From a checkpoint of a small mixture-of-experts model trained on Wikipedia.
Training: a variant of Adam for the experts, 8387 steps.
Below are experts of layer 6 (counted from 0) of a mixture-of-experts language model. Rows are named router (the router's row for the expert), up (a neuron's input weights, with its number) and show model dimensions 0-159. Each number is 200 + 20 x the weight over its row's rms, rounded and kept within 0 to 999.
After each expert's rows: a language model's description of what the expert responds to. This comes from a sample of Wikipedia text that the model never trained on.

# expert 4
router,224,192,194,223,222,219,181,187,220,215,218,171,197,214,216,214,170,184,190,218,217,213,215,246,206,232,206,193,210,200,215,210,196,185,202,206,204,174,213,198,189,164,207,216,180,214,221,219,182,200,193,225,211,236,142,177,234,240,196,161,197,181,179,212,187,185,207,171,169,220,215,241,203,201,162,174,192,208,209,224,197,211,215,223,179,226,192,197,196,204,215,170,190,174,215,229,192,197,193,169,206,199,206,219,213,226,240,177,185,217,201,185,197,189,212,214,185,223,219,205,199,212,201,191,203,200,186,187,209,204,158,235,171,207,192,196,231,206,188,171,178,175,186,207,175,200,202,238,234,151,199,202,189,196,216,150,211,230,206,217
up1,184,194,230,213,203,228,215,200,223,245,185,236,201,223,214,192,165,201,196,212,225,182,194,237,231,188,175,178,182,163,206,211,222,212,206,198,196,198,219,196,186,207,210,201,173,189,220,198,183,181,211,227,214,203,195,178,206,203,213,200,209,200,167,196,178,219,248,228,181,193,233,227,203,247,238,205,198,182,202,202,194,227,169,186,174,213,221,213,162,206,215,189,189,186,213,204,209,180,188,187,186,157,213,200,211,192,234,186,184,182,204,209,215,215,229,239,203,166,174,210,183,199,201,173,209,226,194,164,173,198,175,223,190,220,209,228,211,199,202,203,176,170,200,227,178,192,204,216,205,208,197,206,183,190,243,173,212,258,183,215
up2,195,175,170,178,195,204,158,179,202,203,215,166,203,234,173,233,224,189,183,178,216,193,201,183,186,190,192,150,209,185,219,195,200,172,203,163,194,190,212,224,190,207,208,198,204,201,239,171,217,179,194,193,195,230,207,219,221,215,208,194,231,217,208,237,203,203,190,196,166,176,170,202,207,188,193,177,210,215,193,146,235,215,187,196,179,233,166,204,184,208,212,170,213,201,199,229,210,181,170,211,184,169,232,205,204,197,201,199,215,234,215,197,232,219,195,205,218,233,217,208,167,209,176,165,195,212,212,201,219,210,183,209,152,166,203,208,195,181,196,195,199,209,185,198,192,218,237,204,209,201,154,211,200,181,222,178,242,204,229,202
Description: Clause-linking conjunctions

# expert 36
router,229,177,209,228,208,208,211,192,226,208,196,204,188,184,204,230,193,158,168,211,204,206,207,215,172,252,202,185,218,182,205,200,199,242,183,215,223,168,207,193,198,161,231,242,176,200,187,206,211,199,225,216,230,200,179,196,213,192,235,160,195,175,227,220,179,222,204,171,170,228,205,196,198,221,237,220,238,205,170,240,212,197,208,227,175,212,211,197,195,181,184,220,194,168,234,189,201,204,214,166,198,178,183,220,191,233,229,196,173,208,189,173,173,181,199,205,172,202,195,225,210,198,225,187,229,228,193,197,184,216,190,209,174,209,171,189,197,191,189,199,190,191,204,186,189,185,196,204,252,171,183,196,180,196,209,178,232,205,202,204
up1,216,196,176,230,209,202,213,172,215,203,211,211,189,232,200,184,204,217,178,201,209,228,204,210,167,221,214,212,204,198,188,216,195,179,199,212,210,215,205,201,175,185,204,238,209,195,227,253,213,196,205,206,199,225,192,189,193,213,165,186,202,224,205,181,169,181,194,179,204,227,196,188,198,214,205,213,228,173,188,206,239,243,178,232,185,185,167,184,234,179,219,184,207,211,219,172,210,224,206,202,207,207,217,208,214,173,177,183,229,166,215,178,174,232,180,188,169,201,207,182,198,251,252,218,232,195,185,184,205,184,212,204,190,205,222,189,231,202,208,235,187,171,193,198,180,172,222,211,226,182,207,227,172,196,181,168,213,245,211,230
up2,219,204,199,245,204,170,206,211,234,233,208,217,205,200,245,233,170,185,193,199,215,184,226,159,176,257,183,190,196,201,190,247,185,201,151,186,199,169,227,213,219,212,201,226,204,199,192,195,241,203,167,217,216,192,185,223,189,160,221,191,194,189,233,206,190,191,190,197,222,187,188,203,184,184,193,207,231,185,172,191,206,213,194,200,202,199,234,185,221,193,200,160,174,186,233,208,200,190,222,192,197,177,172,178,231,253,217,220,191,199,181,206,205,154,229,197,192,226,207,191,186,160,219,194,214,174,212,177,206,230,192,176,193,205,205,202,218,204,207,164,189,215,202,191,189,196,194,196,232,202,208,191,199,219,201,216,186,187,197,190
Description: Surname first letters

# expert 19
router,240,180,187,208,181,184,176,166,221,207,199,206,214,207,184,205,201,196,212,174,219,191,200,183,212,212,208,215,231,187,206,205,195,209,204,183,243,193,189,233,199,152,202,218,165,212,196,203,184,202,210,213,196,237,156,187,212,225,219,145,219,208,216,191,185,184,199,150,203,203,195,244,195,230,207,212,213,187,209,189,203,188,161,189,193,226,194,202,202,200,214,180,194,191,230,224,197,158,199,182,226,155,208,199,180,192,198,201,183,237,203,184,206,208,202,217,196,202,236,203,202,185,226,168,195,192,207,174,159,220,148,212,193,189,186,185,195,204,174,209,201,210,179,216,161,211,220,203,236,162,168,198,185,223,183,172,203,220,208,181
up0,227,179,184,188,181,209,182,192,194,215,226,216,192,207,232,217,177,216,213,199,202,187,171,195,180,215,221,229,200,196,201,200,193,231,215,209,226,224,177,184,179,179,190,230,187,239,193,203,219,211,207,210,197,176,161,182,210,191,212,179,231,216,235,201,168,208,164,181,179,205,218,205,212,202,213,218,229,204,212,203,175,198,181,186,241,174,191,192,220,204,183,168,197,209,199,191,185,212,242,190,198,179,189,196,174,229,189,175,204,177,225,225,183,213,211,210,191,206,164,198,250,155,188,220,242,217,189,185,182,223,182,187,212,189,172,199,173,177,186,198,192,195,138,225,166,236,195,214,216,199,175,192,211,210,202,169,215,195,170,198
up1,204,204,200,224,201,200,194,129,177,184,211,241,210,220,204,184,179,199,194,180,171,194,215,197,174,232,213,209,212,220,212,215,184,202,194,205,185,223,177,177,189,144,216,197,198,194,190,175,203,234,192,198,211,205,168,231,238,175,178,167,235,215,183,224,207,185,191,165,209,208,225,214,203,208,231,196,198,221,202,248,194,203,207,186,170,222,195,180,174,202,186,205,206,189,188,216,211,236,227,208,202,153,220,204,229,188,193,209,176,205,205,198,223,201,194,193,177,200,205,176,222,212,159,214,186,189,213,233,156,188,191,214,194,183,194,201,218,193,190,172,188,209,165,210,210,163,194,205,220,159,178,214,196,228,199,202,189,222,223,188
Description: Geographic coordinates

# expert 52
router,225,186,189,224,202,187,190,181,218,216,191,182,202,206,185,195,223,168,195,216,216,218,193,227,212,220,206,183,218,182,225,225,209,217,207,201,253,197,194,228,216,119,228,212,182,212,212,201,167,195,205,226,225,206,200,193,207,194,219,148,211,220,218,217,205,186,190,178,179,228,206,212,208,202,200,200,226,200,207,213,207,188,187,221,185,223,175,203,213,195,176,201,188,200,194,204,174,203,217,168,188,157,200,197,212,212,260,223,159,219,179,185,193,186,194,199,208,214,211,221,215,181,216,192,244,200,190,199,173,210,167,229,180,188,177,161,207,196,172,220,191,218,176,183,168,200,163,198,229,178,193,181,222,191,205,184,205,213,229,189
up0,193,198,220,222,176,181,200,205,197,202,185,191,211,161,191,182,177,199,206,184,181,199,200,180,195,184,177,179,193,215,205,223,248,226,187,208,267,194,217,169,183,176,193,198,200,178,211,225,231,219,250,218,208,195,203,192,193,175,230,197,196,166,214,172,178,167,176,165,201,219,186,194,191,193,218,210,203,186,181,175,215,200,196,207,195,204,211,228,208,224,183,185,175,220,209,230,191,225,213,197,177,180,197,216,204,200,210,211,213,211,232,217,147,172,217,210,196,204,220,206,214,180,217,146,211,163,195,176,184,197,178,196,174,160,183,185,191,171,228,200,171,192,203,224,168,204,192,175,211,200,174,198,225,177,181,191,215,176,181,181
up1,209,232,186,202,192,187,199,222,196,179,209,242,210,221,205,209,202,215,217,171,209,212,180,162,190,201,217,209,208,257,172,206,165,193,189,200,230,215,161,185,220,170,212,197,190,169,166,204,205,204,156,189,234,216,214,209,215,199,187,195,216,208,178,172,207,216,177,206,198,209,190,193,235,232,199,183,191,203,230,191,210,205,240,189,177,214,206,234,187,188,201,198,191,174,231,191,199,193,188,198,253,199,182,195,283,191,192,191,205,189,208,207,160,203,212,199,222,191,218,212,187,212,209,187,206,206,189,221,181,200,234,207,201,165,198,197,172,216,193,215,196,208,186,195,157,194,227,202,205,201,218,197,225,239,243,183,196,196,211,194
Description: South Asian name pieces

# expert 28
router,234,173,207,228,215,219,183,184,226,184,199,220,211,210,199,182,182,169,208,235,186,221,195,201,184,232,187,194,223,182,227,211,204,196,198,206,241,178,204,195,201,176,214,226,176,224,183,235,159,195,213,213,202,210,182,181,197,228,227,169,235,193,219,188,183,233,227,159,229,228,214,251,204,205,177,182,225,217,204,219,181,225,201,157,192,205,205,216,216,210,195,191,186,163,238,227,166,193,191,190,193,199,226,196,222,208,226,170,193,193,215,206,206,185,208,223,196,215,211,200,192,185,212,172,216,229,173,206,193,198,187,220,181,205,171,212,214,192,187,171,187,197,186,211,189,175,172,200,235,162,185,191,223,204,173,174,220,230,204,216
up1,213,185,157,211,190,201,200,147,214,181,186,204,164,209,225,181,191,185,201,217,189,210,205,203,203,202,218,229,183,131,200,215,210,229,182,171,216,195,171,176,203,220,201,231,207,182,193,184,193,161,195,222,197,230,215,176,223,218,183,202,237,194,200,202,192,206,215,170,195,234,210,218,226,196,193,159,230,235,186,179,170,217,193,173,187,229,181,229,189,197,183,187,188,235,209,205,200,175,176,196,184,163,216,216,187,199,199,211,197,228,214,182,245,199,179,200,166,197,179,199,229,197,210,179,211,172,195,209,159,205,209,201,237,201,216,212,212,217,187,209,185,210,210,223,212,188,183,184,201,193,172,194,223,173,202,182,242,195,217,197
up2,218,190,166,174,198,199,197,184,214,196,209,210,232,197,183,229,229,165,194,234,203,203,184,186,204,207,212,196,229,217,196,190,194,198,158,231,222,203,197,175,202,182,193,228,168,159,216,208,202,219,209,226,184,185,175,191,179,235,230,196,214,168,204,252,216,217,183,210,193,193,179,224,193,221,220,212,213,187,188,182,195,161,232,176,210,175,220,178,215,179,197,214,175,179,193,225,196,160,181,207,224,182,207,200,169,231,236,202,203,203,224,204,149,209,176,197,182,235,189,181,194,204,210,244,188,227,190,209,204,193,200,221,216,209,174,203,220,237,166,205,208,195,218,219,205,212,247,191,198,227,219,207,209,187,187,221,209,210,186,209
Description: Relational prepositions

# expert 63
router,224,190,204,210,214,225,168,206,256,213,207,191,212,207,213,229,196,206,206,187,222,214,200,230,197,205,193,203,254,210,231,190,199,223,176,216,247,189,205,211,187,192,205,198,177,214,190,222,207,173,172,223,223,185,203,184,204,241,213,163,218,173,203,202,176,216,205,176,186,219,226,266,188,202,171,188,228,202,190,188,218,208,185,208,198,223,207,199,220,187,175,167,168,206,218,260,181,199,194,189,219,211,219,208,192,200,207,176,202,198,220,198,169,182,179,216,187,241,214,215,178,191,206,177,215,183,219,187,171,192,188,223,190,215,161,165,214,180,155,194,167,201,197,210,200,193,191,212,226,202,185,190,207,181,194,179,213,191,221,198
up0,183,197,210,212,242,217,166,208,186,180,193,217,247,203,224,172,199,200,179,184,203,192,266,224,184,177,201,177,204,219,201,189,190,206,196,184,221,218,203,211,189,218,210,176,194,181,250,220,201,186,212,220,198,186,184,225,207,202,170,187,189,206,179,222,197,195,212,191,226,182,200,187,234,191,245,181,214,169,214,230,183,132,227,205,198,228,233,192,207,180,195,213,231,187,214,164,181,210,195,201,190,211,210,182,188,181,199,203,152,172,218,204,206,179,224,188,194,189,215,217,220,200,187,177,209,157,206,182,185,221,204,239,182,196,189,210,206,219,172,201,211,220,193,236,229,169,189,216,216,204,190,207,198,197,210,213,229,200,187,214
up1,186,184,189,193,235,217,191,196,209,179,194,189,235,193,170,172,197,212,187,220,155,210,196,208,226,225,206,230,208,238,231,196,217,213,154,193,212,201,224,226,234,195,225,238,193,187,189,203,182,237,214,190,196,188,185,190,198,204,202,203,180,198,207,199,194,212,225,205,209,209,168,251,237,188,199,192,156,200,213,186,212,209,201,207,157,168,195,193,200,215,201,239,197,201,179,200,174,218,194,207,260,175,212,233,189,207,203,219,209,198,193,220,225,205,212,190,213,215,193,207,166,185,184,182,210,236,179,184,198,176,209,212,204,222,190,200,170,164,175,200,237,190,203,191,207,232,195,237,204,201,140,183,210,199,182,195,215,214,198,199
Description: Place-name locations

# expert 15
router,244,176,196,224,206,207,216,197,234,190,188,172,198,190,194,207,209,180,183,207,217,232,173,208,189,220,196,164,218,193,194,220,223,201,201,207,215,189,201,212,190,161,213,217,179,204,211,202,169,189,207,245,221,209,192,178,218,211,208,151,221,174,227,214,219,231,224,182,213,197,212,240,181,220,170,176,227,178,207,220,212,237,191,178,193,207,222,187,229,184,200,180,202,186,218,223,186,178,194,200,201,192,180,197,179,205,252,163,173,218,227,188,194,223,207,225,192,202,226,214,202,189,218,201,204,190,204,199,158,210,220,233,172,180,196,192,200,212,163,202,176,196,176,189,167,198,194,208,221,139,175,177,189,192,196,199,226,218,201,224
up1,217,199,173,207,199,215,195,200,221,235,194,192,194,186,197,238,213,218,167,204,197,213,213,230,222,196,194,162,235,196,221,179,261,198,185,233,207,177,188,215,201,180,190,194,174,223,220,213,209,189,255,221,201,200,229,189,221,210,205,184,224,192,210,171,183,217,203,228,190,208,208,226,185,211,233,181,180,184,185,171,206,221,198,199,248,175,180,223,186,199,161,199,221,211,182,181,227,161,195,196,234,199,211,198,239,201,182,179,173,235,217,189,215,224,155,196,176,190,210,220,204,203,184,182,204,246,198,211,182,197,207,190,220,175,189,215,211,179,201,161,222,209,204,233,201,219,219,192,210,210,194,194,181,191,203,197,176,211,210,226
up2,206,211,187,217,211,194,208,220,203,200,215,174,178,184,196,204,225,240,172,193,231,222,178,222,177,248,220,194,198,204,204,193,232,221,216,207,208,218,206,193,168,200,190,201,201,211,200,212,207,171,188,212,214,210,230,188,199,167,214,184,196,207,184,184,207,168,219,225,211,192,201,232,201,191,217,188,214,182,223,165,198,216,191,163,208,222,213,170,207,175,202,161,167,157,250,180,174,158,178,186,186,214,189,201,234,210,221,221,192,189,228,183,210,201,194,216,189,190,220,202,227,201,201,234,213,178,170,161,169,171,202,192,181,193,229,164,201,200,183,228,203,187,185,209,193,201,254,184,203,163,220,190,182,213,228,206,232,201,196,220
Description: Linking prepositions

# expert 53
router,242,173,186,217,228,170,202,197,245,186,203,176,186,211,210,236,201,159,176,195,216,241,204,220,181,218,185,184,196,183,207,208,182,216,180,225,234,190,192,225,194,146,209,223,195,209,187,201,177,200,223,210,246,204,201,177,242,215,212,165,204,189,227,203,192,198,203,184,183,196,187,205,204,236,172,196,190,183,213,239,219,189,223,196,192,209,170,218,232,181,170,203,210,207,228,240,203,206,211,164,210,199,215,219,198,241,214,189,182,209,184,181,181,215,206,219,198,232,204,230,198,196,180,196,226,186,190,203,178,207,174,223,182,192,195,194,195,192,201,180,180,219,191,185,172,187,205,189,241,185,180,164,204,167,212,165,190,217,202,212
up2,212,194,214,217,204,166,182,213,200,175,200,216,184,204,181,232,194,207,185,220,192,191,168,185,225,210,202,168,203,161,225,196,207,206,190,223,214,237,170,183,176,205,185,211,186,184,235,212,233,223,168,185,182,185,212,181,225,207,214,197,224,196,205,187,217,221,230,181,218,202,178,226,166,215,215,193,200,161,166,217,212,174,238,163,196,211,189,212,201,209,201,224,189,203,226,187,202,200,228,212,216,206,196,188,225,227,231,157,202,193,188,148,201,204,180,232,189,224,180,197,203,210,184,179,203,202,208,218,218,186,172,185,158,179,184,202,182,190,202,208,202,197,201,198,164,182,195,177,183,198,191,167,231,237,185,171,206,156,195,159
up3,219,205,183,199,219,195,185,163,205,189,237,219,181,203,206,218,209,186,182,166,195,210,177,152,208,197,184,193,196,194,187,225,193,214,183,203,187,218,209,226,239,212,238,223,217,211,214,238,177,219,222,204,208,243,203,197,210,227,186,190,206,228,217,177,205,167,190,199,189,179,190,213,195,202,219,147,188,199,207,205,214,212,241,221,182,165,185,176,215,183,202,221,185,188,183,234,176,159,185,183,219,219,229,203,211,195,181,188,192,200,229,176,209,212,222,211,218,203,240,214,162,192,212,186,239,153,229,177,167,168,205,214,184,222,198,187,190,174,193,201,176,179,213,173,216,234,209,171,212,207,224,184,195,196,189,216,193,208,208,205
Description: First-name initial pieces

# expert 43
router,232,205,179,209,209,210,222,212,211,202,231,202,234,190,190,226,227,190,199,204,227,211,185,186,176,213,221,201,216,202,221,236,210,183,185,179,225,194,178,219,169,159,189,177,163,221,192,215,205,180,216,243,216,178,167,193,206,230,220,154,191,213,165,172,194,224,229,184,215,223,190,201,220,239,190,189,214,209,208,231,191,184,187,229,190,192,197,208,195,204,180,217,194,163,218,213,217,179,205,148,201,192,211,241,189,212,225,188,209,220,203,202,155,208,219,184,168,226,209,197,163,192,205,203,217,183,222,190,198,228,194,206,168,192,203,193,182,218,174,189,207,192,200,190,195,185,194,188,225,190,180,188,235,209,198,174,242,237,224,207
up0,185,236,175,182,190,193,175,212,193,203,177,178,214,208,204,182,217,181,200,219,192,221,223,182,229,216,233,224,210,170,202,209,206,183,187,186,200,244,192,190,170,183,202,222,186,186,211,208,177,210,232,188,214,194,212,212,256,232,202,192,182,183,190,216,190,192,207,168,169,198,207,222,180,200,163,216,245,174,199,204,221,226,203,161,205,237,228,186,213,207,206,204,209,170,220,174,198,188,173,186,190,189,180,215,188,222,183,212,198,196,186,184,172,185,196,214,198,210,224,237,207,227,183,201,224,162,237,192,206,197,224,207,238,235,192,212,213,204,195,161,200,200,189,220,222,207,224,166,222,208,204,221,227,210,195,149,206,205,233,178
up1,215,210,231,216,205,217,221,168,190,239,199,231,188,200,219,197,209,192,205,243,158,221,179,200,196,178,199,232,193,186,211,216,186,200,201,228,181,164,202,235,197,157,223,206,222,213,222,181,184,211,215,183,225,197,217,184,197,213,225,194,210,196,188,228,167,216,212,184,232,227,228,192,204,199,193,176,194,185,186,209,194,172,185,184,184,175,191,189,196,172,169,203,207,195,159,203,202,236,176,198,260,192,226,209,159,178,197,176,203,196,237,207,179,209,190,188,214,197,235,206,212,226,235,229,195,184,194,165,196,193,219,233,199,176,198,211,214,192,181,242,182,196,191,212,207,191,197,197,205,216,191,188,213,201,213,208,194,254,234,184
Description: Name-internal letter pieces

# expert 26
router,250,170,184,208,240,231,184,191,211,230,197,204,217,217,188,209,204,181,188,200,198,213,215,234,170,217,219,214,258,191,225,186,216,197,173,196,241,199,201,207,173,157,220,206,150,226,212,206,183,189,224,210,220,206,220,184,202,206,223,168,209,183,206,231,188,215,191,161,167,209,190,231,198,192,207,207,224,195,195,216,212,201,196,193,171,185,196,175,231,160,163,184,201,180,217,236,212,206,188,169,221,199,223,195,190,238,185,195,182,204,189,192,198,223,209,197,166,222,215,214,192,190,197,210,196,216,223,183,184,206,181,256,192,210,179,194,204,217,181,178,179,186,183,210,188,194,217,236,211,194,174,178,197,171,202,192,180,202,204,183
up1,228,195,193,229,227,217,216,224,199,208,168,169,202,202,231,207,216,213,207,207,214,220,205,222,179,210,180,228,197,208,203,212,219,223,202,206,235,176,199,203,207,202,171,189,174,169,197,185,215,208,210,211,178,225,208,208,154,175,210,188,178,179,229,206,182,210,197,171,190,220,159,237,176,207,170,196,174,162,222,210,171,191,199,178,208,207,175,188,236,186,178,222,207,201,220,202,219,200,219,190,237,212,238,181,204,204,200,236,193,211,228,171,197,216,181,218,194,173,182,200,205,208,205,189,182,215,181,242,224,218,195,216,213,215,181,184,203,213,221,208,249,218,220,245,198,189,211,199,216,200,202,183,194,184,184,154,183,246,233,187
up2,229,165,189,173,186,194,218,215,215,208,203,204,230,206,181,216,222,207,161,229,224,196,160,210,240,186,209,200,194,204,220,191,198,190,199,205,195,206,174,254,191,187,177,216,209,185,226,192,177,206,183,204,226,222,200,216,224,172,184,180,212,197,227,179,161,244,182,192,160,214,170,190,242,163,172,229,251,182,208,246,216,185,230,188,191,189,205,187,210,189,220,214,194,192,195,184,216,225,222,203,195,179,200,187,204,220,196,203,162,187,204,198,206,210,216,180,193,221,215,207,200,237,186,217,199,187,166,143,179,217,165,212,203,192,184,227,178,205,194,201,172,188,195,200,186,216,209,195,219,206,200,201,208,203,172,197,179,209,192,172
Description: Sports team and venue names

# expert 46
router,241,201,185,211,209,227,202,192,208,201,207,193,211,201,197,200,223,185,199,209,195,227,217,211,194,226,172,191,240,208,198,227,186,181,192,163,240,204,192,196,188,155,246,200,183,202,197,222,212,181,163,210,200,207,201,185,238,180,234,151,212,228,202,195,184,191,199,154,182,195,179,227,207,238,229,213,193,222,195,214,192,187,169,199,199,209,212,191,195,229,220,174,201,165,243,197,207,166,191,166,194,203,206,209,194,237,199,200,166,232,193,197,196,199,210,226,179,205,198,176,204,186,209,186,218,206,220,225,181,167,174,217,179,219,176,199,182,195,156,169,163,211,203,206,198,199,176,199,227,193,170,177,190,196,228,199,213,214,220,228
up0,201,216,183,180,174,201,207,234,179,204,152,217,151,211,189,198,213,198,220,196,219,206,195,219,185,190,188,159,178,192,206,233,194,186,214,204,200,170,196,223,191,195,202,184,188,206,212,201,216,197,198,199,198,208,235,205,211,184,188,185,218,215,184,211,186,204,176,191,175,198,194,212,217,230,205,203,202,188,187,211,217,191,211,211,229,223,159,185,173,190,205,215,203,215,201,197,137,174,216,182,208,220,200,206,288,194,180,209,121,171,192,202,224,200,215,222,198,201,215,179,193,191,215,169,243,177,211,191,205,184,204,207,175,189,193,179,207,160,190,192,202,238,188,235,201,200,196,216,208,202,208,206,192,194,196,209,233,226,198,194
up1,206,196,175,220,189,232,220,199,225,232,195,194,243,208,208,193,221,170,205,215,181,214,215,195,237,179,187,223,210,201,214,206,183,203,167,165,220,224,215,203,198,187,202,193,222,174,190,205,208,188,186,201,202,176,193,215,218,181,234,196,168,197,193,213,218,198,216,188,221,184,194,198,206,216,190,227,218,208,181,223,204,204,165,194,206,182,209,223,193,221,171,222,191,241,199,188,214,194,199,204,173,188,192,200,218,247,207,189,170,223,193,181,151,189,151,196,145,218,185,170,179,221,211,187,194,196,228,209,180,199,147,215,189,207,217,156,162,174,151,231,199,173,157,208,210,183,199,197,204,192,194,195,203,205,202,195,199,230,200,215
Description: Digits and money amounts

# expert 37
router,200,165,172,204,216,212,179,191,208,202,192,205,230,181,165,215,206,204,193,203,184,189,189,216,178,232,173,187,220,205,214,220,209,207,199,181,234,179,197,222,225,166,230,196,174,189,186,194,189,191,185,238,225,228,197,202,233,225,217,189,218,187,201,198,192,208,198,189,204,214,187,236,213,219,165,196,220,187,185,241,217,209,191,205,202,201,202,182,209,204,198,186,186,155,209,240,191,174,192,180,203,208,185,218,178,208,218,182,166,206,231,151,203,204,177,210,156,200,241,220,182,172,222,186,206,195,224,195,191,197,198,206,178,213,155,189,196,189,181,186,214,180,183,221,180,196,180,205,242,139,198,177,189,197,189,171,196,226,240,217
up0,202,182,193,209,189,204,162,239,216,239,196,184,253,202,193,225,217,209,182,178,197,189,190,206,220,197,153,178,223,224,203,216,223,211,218,221,210,193,180,207,214,208,207,172,228,223,208,185,221,215,169,253,191,216,173,193,192,224,211,197,217,189,224,206,206,158,180,180,184,230,185,225,170,199,199,188,196,198,209,198,195,188,173,210,218,197,213,206,217,202,213,217,141,173,219,219,157,190,191,199,189,205,209,170,172,237,190,190,205,205,194,198,162,210,217,210,225,182,225,205,213,212,222,177,218,182,211,169,191,188,198,186,202,225,208,184,223,212,214,212,232,225,213,164,208,199,193,236,222,224,193,174,192,215,191,154,219,211,192,194
up1,199,173,174,188,234,213,168,169,186,189,202,199,212,242,201,217,181,225,241,180,181,169,184,174,239,200,189,170,232,183,222,170,179,181,224,195,219,229,209,227,203,166,206,195,205,204,189,187,197,194,200,181,226,218,208,197,231,186,190,195,220,171,209,206,173,180,215,193,203,208,200,219,168,224,216,201,226,188,240,210,193,203,214,240,200,208,204,194,218,201,150,160,184,166,178,202,201,195,178,172,188,214,212,188,183,201,199,214,192,199,216,163,203,244,218,232,186,168,190,207,201,211,191,214,198,179,193,166,181,193,163,222,208,219,198,233,218,217,202,208,225,203,220,186,182,197,203,200,238,197,210,201,214,185,172,168,207,183,201,161
Description: Prepositions before phrases

# expert 30
router,233,201,172,222,203,214,167,199,226,231,202,204,212,200,216,177,200,222,182,214,215,209,196,193,203,192,193,181,223,175,233,200,216,205,195,173,241,198,207,189,206,137,209,199,156,221,213,200,188,211,163,247,216,210,191,178,198,203,219,187,207,178,184,205,186,200,205,158,192,247,204,216,191,206,197,208,227,209,205,199,214,183,167,229,157,219,186,188,185,184,194,178,174,186,212,230,206,216,191,177,213,176,212,163,200,206,220,212,194,204,190,210,176,191,174,206,178,222,217,231,218,200,220,206,206,184,223,198,166,195,211,214,191,209,176,161,213,225,174,182,214,215,175,191,193,183,156,216,238,214,180,198,215,212,221,188,228,237,235,202
up1,236,198,192,191,195,216,207,166,191,230,200,195,213,213,201,187,199,202,235,181,190,195,171,170,219,191,178,175,206,205,211,184,182,235,181,181,228,219,205,189,213,171,223,204,185,234,193,186,238,183,204,231,179,198,193,180,184,174,172,210,201,189,189,163,227,187,223,211,204,184,215,198,225,195,190,207,215,213,214,194,192,174,182,207,232,180,204,194,211,191,271,195,221,223,186,213,188,223,182,207,226,166,217,193,189,242,210,244,144,199,196,176,225,194,194,203,210,195,258,176,189,192,218,181,207,173,200,184,202,180,195,190,213,216,166,185,203,176,228,201,198,205,180,178,202,170,192,181,193,211,185,198,167,186,174,223,222,215,217,196
up2,208,209,164,216,205,212,185,169,211,226,199,222,215,213,208,218,171,186,228,196,244,207,193,160,205,213,187,224,206,194,224,186,220,170,188,216,205,182,193,228,197,177,218,167,207,204,217,189,213,204,221,184,206,189,201,198,189,231,183,189,170,186,184,186,170,199,210,171,234,186,177,184,207,203,211,215,228,217,158,225,185,181,230,232,197,206,188,184,175,181,160,177,153,172,215,157,220,219,183,208,223,194,201,223,203,221,193,206,193,199,208,203,218,186,171,211,176,226,235,241,170,200,181,206,214,164,212,182,199,179,198,222,189,221,207,170,185,228,188,203,225,178,219,195,232,208,202,158,231,221,225,225,230,204,211,210,203,201,198,198
Description: Slavic and foreign place endings

# expert 6
router,256,200,195,214,194,215,183,195,192,192,225,185,188,205,199,180,192,178,175,211,221,218,195,185,177,248,209,204,257,190,241,195,209,245,180,216,220,200,206,212,215,153,213,207,182,196,193,191,207,175,201,213,218,239,176,216,181,225,210,161,199,164,225,221,214,211,232,183,211,213,212,247,197,229,171,209,227,215,215,218,233,215,184,227,168,213,231,204,213,165,180,195,212,205,207,214,185,221,210,177,226,183,181,220,206,197,229,195,201,220,204,179,213,197,199,214,183,227,227,210,199,195,211,191,217,207,215,202,185,215,146,205,181,200,163,200,192,165,171,215,197,199,172,216,199,200,184,210,201,191,182,179,199,212,195,181,204,225,185,188
up7,202,202,201,219,220,231,200,202,211,194,193,210,204,246,200,194,188,192,186,215,215,157,209,182,186,217,227,184,173,210,213,188,243,206,193,186,208,204,187,207,222,201,220,188,190,175,204,231,192,188,197,189,155,188,204,200,188,219,193,176,204,168,182,232,223,209,224,203,212,224,214,196,211,193,167,200,239,153,202,220,203,189,167,218,193,215,216,218,189,162,221,199,218,168,239,216,182,211,151,177,231,218,193,201,237,199,206,207,196,186,175,199,191,189,196,233,185,181,213,194,183,173,204,166,212,241,226,168,181,212,185,173,193,191,186,202,172,189,184,239,180,167,217,216,170,185,171,206,189,203,200,174,248,184,195,218,210,226,202,203
up8,256,208,172,221,189,211,190,206,177,181,213,173,206,195,175,239,237,188,181,219,218,234,172,195,180,207,194,197,197,185,194,193,201,245,157,226,212,222,165,199,221,176,179,236,211,205,214,209,193,218,211,223,220,208,179,197,181,237,193,203,211,179,216,210,193,202,209,185,189,194,179,258,214,208,180,188,245,227,161,201,207,214,211,229,193,166,190,178,201,170,187,224,187,224,202,230,199,224,155,179,210,182,183,205,179,201,198,200,205,217,194,227,200,208,198,245,196,196,208,221,224,181,199,197,173,196,218,186,177,222,218,208,202,208,182,164,193,180,202,219,204,199,192,207,239,230,198,175,204,192,174,184,211,214,188,192,220,210,185,209
Description: Table and stat separators